From a checkpoint of a small mixture-of-experts model trained on Wikipedia: 35.8M parameters, 80 SwiGLU neurons an expert.
Below are experts of layer 4 (counted from 0) of a mixture-of-experts language model. Rows are named gate (a neuron's input weights, with its number), up (a neuron's input weights, with its number) and show model dimensions 0-159. Each number is 128 + 24 x the weight over its row's rms, rounded and kept within 0 to 255. Numbers have three digits each.
Before each expert's rows: "comes after" lists some tokens at least twice as common just before its tokens as in all text. This comes from a sample of Wikipedia text that the model never trained on. Tokens count by the router's weight.

# expert 37
comes after: " g", " b", " B", " c", " G", " cl"
gate0:139087126112120105155131134118136173103103114103148104073141074129149140110092121146135112115093141139120107163142098096132090134138149126136118156133140168135143119130155124191078071137175112160118111092133093110147113142094111132132114102135073139102118164131166115134094090124111143106139099142127125104142136151180106140101107123107119100117127098164120120118107135129142080150151120109154147096120130116097154137181092127123142118100134152121153136117150119145108118135197101
up0:145116176130138146145108105184160111109142101129107099121125141141151121119106143134134097116161113149126145132104179106129111096173179170106105078114134111157140091151139123146145133149099075095128117132147148111148140119164131147123157189131158145153157132128150124138148140107136131142140128146123139097100138130110166113177105111129131103120153139147144167112162157151101121121139103084112121126117096127124128133100119147164079113107184076139139094167167143110164110115106164
gate1:119098091160140119108107124143150096099085139120142110192145129107117126104150089147149142120107111099105147118141099131119090089116081099111140128139121089138164125144131126136102104141150157134113092159068095134135132131111169120089135159120123110135115075106133124120131128144118143130134095154120117143120143144169131110129140146121102157152128132096080062142139140137111095073159161113131082122138129129134168143121126134117129142120180153120163156089101151179126083158142150
up1:108132122142117123090127113154162102143143126111165130148141068116139141128154118137154065119106118126142140080148123078133151143166118128179142153153161151140102172138133140134125123111130088104121108184116090139141118113143105113118142151115092159149106136142122160071133155201117159105120078128136125139107141122076094125115160139149141108157171107151085138131165138135115109183179130120121103104119133121120139117102106146121100130116160132137130115101147124152105114151114141

# expert 45
comes after: " t", " d", " T", " p", " r", " qu"
gate3:139126146107092100107103153128146155118116127134147120133117134107157092105158129119143092130096127126089134130113122128167129119139146173163118122151151115135115090155114111111168074196150115119093104127126104176133118108156168116115156138098089113181123122156110158112148113145115132122137122131184121089128108123069118077186179132150129131159125122139136133111100136136097098150129146087110088114121090128124140143106142132167122166122123187133109143172121154130126118149113127
up3:094082123151130139161089146136086082134116135132104163154134131132094123195124139125115159149166115146159121138165178135143108095150140139116136141128126153148114093121140134115134143133133176180113180163168150096124154117129102167156124165142161169104119113100166108151122164085130130128127134128115143150125121105124144102159099133103106131100124148118116110159157121141112112175130140130095124096099145114145091167093133104100122119169150113135105130092174132149135153111148158
gate4:106145073124142157099122123138095139102168141103105137106159129157124119150143094103160143127167159156106132110147150105142118120166126122121107139150132166108100159155139142157102147150175118100088141150135138118103132137112105116138099119159143117147078109117140119132156155123116133133111184106142114130119141086168122125137074128135135071125138103199139091114141168095151163123092149134123159114142122140134085170178165118146094137126134145125124113157107149131149142153165156
up4:125136138120126124133136135141147108123120090115105128113089107125090072146110118096117141143138133095096105116166114115111079170156145148146118090176137161112138138127141136183137155124116135154101152157119128130144116114108139152170151158126143140121081167096128124112143159144134139125139133140178139133142107099132169138111124095120123112212181140150106122125114156127141129121133062124163124140133150079105103122150158125099102083100142127116094172135138098139170157135136152

# expert 98
comes after: " f", " F", "f", " B", " h", " H"
gate0:128135119179083113152134150127119138167089117095120134139128119137125124135095122081128121144141098138089110119106147118120112152121066126110128156068093072138160121157135156103142146086088119159134158128114101113142117107112104162113102106103067104113146113115089159178151132098143104130133128114132125166147103153147136162113102100155123125165087148153161134131098138162096139144124147095111101167096118163157094129124123124087135134135151150133113140100134099138112119121086149
up0:161136156143118145111166065105121136189172112155106126127144087123146133174143156100146128168123120139165145119157154081142137157122136161145128137161132118142114142139130113136063112120104115130127147159121140128114150134133136097105120130090129182162131133109131108171106127097122143142127132116061129155137140135140102114133113106153133076125103133160140144140093086119104169109141162106112148156126111159115170100126166122106099121121106107111148146117194078123124134147113129
gate1:112132058128081126147087110082121120105146151133140150116141089121201106098126143104169119121147124102106126125140095098153149134151166145113122130153174096149157124169124099128141145111081129140096140150094109131160118117062135095158085143114115112099140161160127130110120141125097112146121128149134093152088133121133119088156100142131106125139124128125116134139145105159104147145082099162128142106150145160110138142174132137176174158118144138139122123121146138135144090155141144
up1:139143123149129111090163116130097100105113132149131088161153115116139136132142116089146175143111127148120141126129140143132104105143105121113159109161132116148105095110124169144147125102155218135096108085136146133084122121106147179123093127131164140133125097108097149163145162069135127136111150126109169102160144145130124115118119109148103159155094138108136116157070129126113100099100133115116099141109160079141124102128097105153131157157107176127106133153111132149108123106074142

# expert 19
comes after: "ed", "s", "ing", "es", "ated", "ation"
gate0:105119180120152121170087122112161111125112163145144119134126176130148087144143094111121089137118106107102101107128129110146094091107176118119101136115104100137098153111158093177120132157123080114132106126161128093117190118116057097148126176103167123119168120153119145125124123135098117102141119129157080166120140107132115127125110142155092098114149129116121107100139096121084145151127104133113150118111157147131159140115099114127135123166131129108103118093114130107149139111148068
up0:131171123117120142065123158138135110153125164132140106135145116153157136123147171114113111172131109127112152161140167111117136127184173115061124088119131144141125155154146138160111146165096154132086113170131177110132100098116099139110117083135115105153144102121120131055109104150098117123145124169173142109176147087126127164143136127120137110141145139141127140127093145148122133116124115135099127140116146123142140136143119118129152167108156176133106138142167142121156159163107172
gate1:165122096139142097167094104138134110132083136138153102144117123162094107120111125157109121113138140178132146123115149170111131114098162115153156098110147080123118102108146139118112134130147160130122109111130128142141100075095107127105152147174127129125131107077156164103119151124105120117118090146117113156121136149179157082157130126176127141127129135168100082104155164153102105110113139134128125134134123109117144145126078116155118155072168121152083090114100102118103112075129103
up1:140165122155131116117098098105101157070175148125118125127127118124126128116113138146130133140107153146121162103133154110128110133125087120095112117104148148140125137154152112115163121143111125139098128134119144121180133172153087132096105145118088145113122086150114109140135118126137077126074164105117125129201147136167121123127104153113127154120135175136084119132154108132143119104120113147111096103125082144112098133170118146046093095113117115126097085146177140109166106129098133

# expert 106
comes after: "f", " F", "t", " of", "z", "th"
gate0:123080108126149087141147145146147133117117152147123120140134083127143121140123130092139125153106129148099121136159181096117115112137158080143138132098108161099148139148130143153136113082150119117154117067158141122124121136119163125117142120123110141129109116120162146142112119154139156108110142112177182136163131157101144160099167090139124172090051163146120135144144117134117076149128140121166147090111139144118143142163094119091149150140142137113105117068129148179111099102138125
up0:125110161155109135144122114072133150133131137139131114141139159123084118132092157140090124142131173098124126141135127129137126141096125192149109149098152123102104185092115088130092154171124149131090123107152140074112126118146110127142082127164113116099118118132087095099168130162148136133126113136157149142152153107189133108102142134140154117105131115141097120124168142081118125131184130162141126115147120160085131145128135146120124185134081135097145089142117135131162155107139099
gate1:095188137157124145128128108141153117152094090164150103101106106146161094126146123107104141138154127155139112114112126110128134109155132148135118093143118143101137141180139123152153101096123100138133122104137166136118131130167121133143140175152119137115148136127145159124099095098121153125117127119126180090151098132079100145134185097149162109110105115127123123140110128123168173135126091087123178150099149094123170063144108108139128092145186147148107121131164102124091156128148127
up1:155160083139111117144156128109131123114117108136142109140155129114095150117133094168169172130054156149156121131160100150099147117143084100103147167151167158131140132106119113141114101115096160122137105128166141160106126117140158099102087079108147152100120164121117104133151112121107122158147137140190085144150113107172116134153130109120164112105132127134108124135130148117094126116100144124111076135139110115146080114144104131148171137120097152139147155119095152157132107107103174

# expert 39
comes after: "ed", "ing", "s", "ated", " ab", "es"
gate0:135124109151115160137134118077119174128147122117104117124122112134102126112133128136101166110181136115129100126145113138178130148133119141086162101131118122099147123103024136144110119082130135173111130102121085131137155133123140119125130126115156113146113074117123115125126154155143124097115126120140115115121152099092106110124122118161137138113135160167146129144151097114114135143114163175133126076154126119127117136100152170094165133199102108116162115106134126109080151114121069
up0:120144093164147123125134144153163161107161172154140132108127154112145161141150145119150147139143181132104134126143098118127141141123133158143114123095107142127103172138086117161127156112132149130131156133091134097123207133076110137091126144167152139150146133166142151138122124153136099084130098141133136081158139083124120135067107134122136140165153080109088194158133114128133144157137098135172114087134151143122119106130102121169154095122095134110145130119127135143155138114106150
gate1:153118113134151167162141165100130132206107130084130138139140155111100084163118139123093112152167088164127103113170132158109098136102152107109111142146106167150100127128124125104137122125152199085141121131143148114132120117111157137177118152112146115100119128136135138111101133145143139138096132166116117136090115131179151076085126092128144131109134130060133129127108112137101121110154104158159099152198117140148157109118119107130145125114127125131121148138130105144143134138091152
up1:103149147100125128164130128077105108168092093128150106095173135135068132143106121146133107094138132172164163102174147152124123131134164127119109135129139135115139130160119108074142116116110136116102115102149101099137118087090149138178136121082133152146102105106110180136119150144146124108119143124158110119094123155168146146109122137098109099117171126141137110098083126151091094117094096139119168130119110134111169088127131133130129171108135139131143079156138100148169133125135159

# expert 116
comes after: " of", " in", " to", " on", ".", " for"
gate0:133138131128099151132121083099069154112163136109137162170121126123094122156072093150122159109118127143109108084156143118134145104116128140194146143116127142155104097164118107135145152127150166111137170139093132106157074121131151160105130164125144130138084140094171143144128107094125113122155123139130134104170122126137129149115148162122089132099129105148135079170117134099117139127096162099158092147154101088136098129115141138139140068127178149157146122121130145138145130123106150
up0:139110134116129099098160129103149143120152091141151149120126116129162110106144113147182086174138126108122130131094156137126131111124130140075126141124148165155095137143117136124127075178114125084123092105160111123105161135083114138114121091126097152144136109141066178094141171125152135080108149173131087138137138079162094130141155135115161131139147118092173120094131101124131103142153127113119168144137103124137111148114110160162117173140141131167128148144148153123093139145152132
gate1:135117137109143122125154118141163102137141153117155139119101132142157181111178131159089126123113111112106159129107078155089146122132123141125113126159133107129120132129162137110112114091092153112079162141180091139117129134114176108122141125097166101117116115142148123127071110113103077138145154182163090160139150088158138124158130130128119147155121114120090153131144078081134113110130139144133164114086113120110129126134093113124096131170130117117141160136113111122097055145098122
up1:132124129105124095136123139096135043093109127144126147103129145106099112152135121117145113105133097122132110108146119153168117110122139147084144107107141121136133147113142070153104131189176099090125091125124126113110126140133068104144166127121085150170118107129070136120165126158136155094101093136142131144108122139111115123099143131101161119090143109124080040109103113139104142134165129130117114163112122109149118124141143135107113139133139126153110141082100130141125124134162100

# expert 79
comes after: " f", " F", "f", "F", "ig", "as"
gate0:133173138081124103163120110125100136172079150151161126123139123121139152089138141099152117149123087132126092136123150074124104142144062155157107109144146143143120123107155143091135115104121129101156184133140124144192111141113139123157115153102112117191136157138106136133151170132131145113116146109143161153132074157144119126110138110090115129150111136139115126124093155167114136163094105114151143111148133094111146111114158097144155171100107137100149146145159165144126155146111142
up0:100107129119121104131114123127143103165128141127105203146178075135121145114118167134114133100138112129169127109140187153146145127132110127159174124096102130124138092105154116123122088135127116140128099115135119118157107092081080107140180115102132128136137127152141121130093147105141120123109140139132117161120195126133141134159142162128153125145131135158124158117158100112141086169139167121169136128139110152091119140102157139136095098101121114126075053119138150111097109120118103
gate1:093107134126118100065127185128111134130089120123125183142164109098158128109129136118110115143115120129121112117158158143160103130139112117141179072158156125128069121090155144137182128093141169118151116148122133061128147112091138121126126124134137183139081100100156138137119161119128151132105122123104109162131107161119124161134149159117139124102137139108110136101154122152149128119124170153126146154115144151131135181146149094120130132120174096118151163092103115144152124155144159
up1:119125158123124165141156131098111129128131125115183143160171106140140136109164103109109133137118119142173162158116128148089105146186133123136128114143135134121105121088129175111163135100105159151145112140107150179152150115086137085126107148104111150151089190138119149081114134118112176107126122150114164132162136110120119140131088151111124111135125109128122135173157121138198150125159111116180103115109147110144146142171120086129178131107160150148149133126139129113154116148157123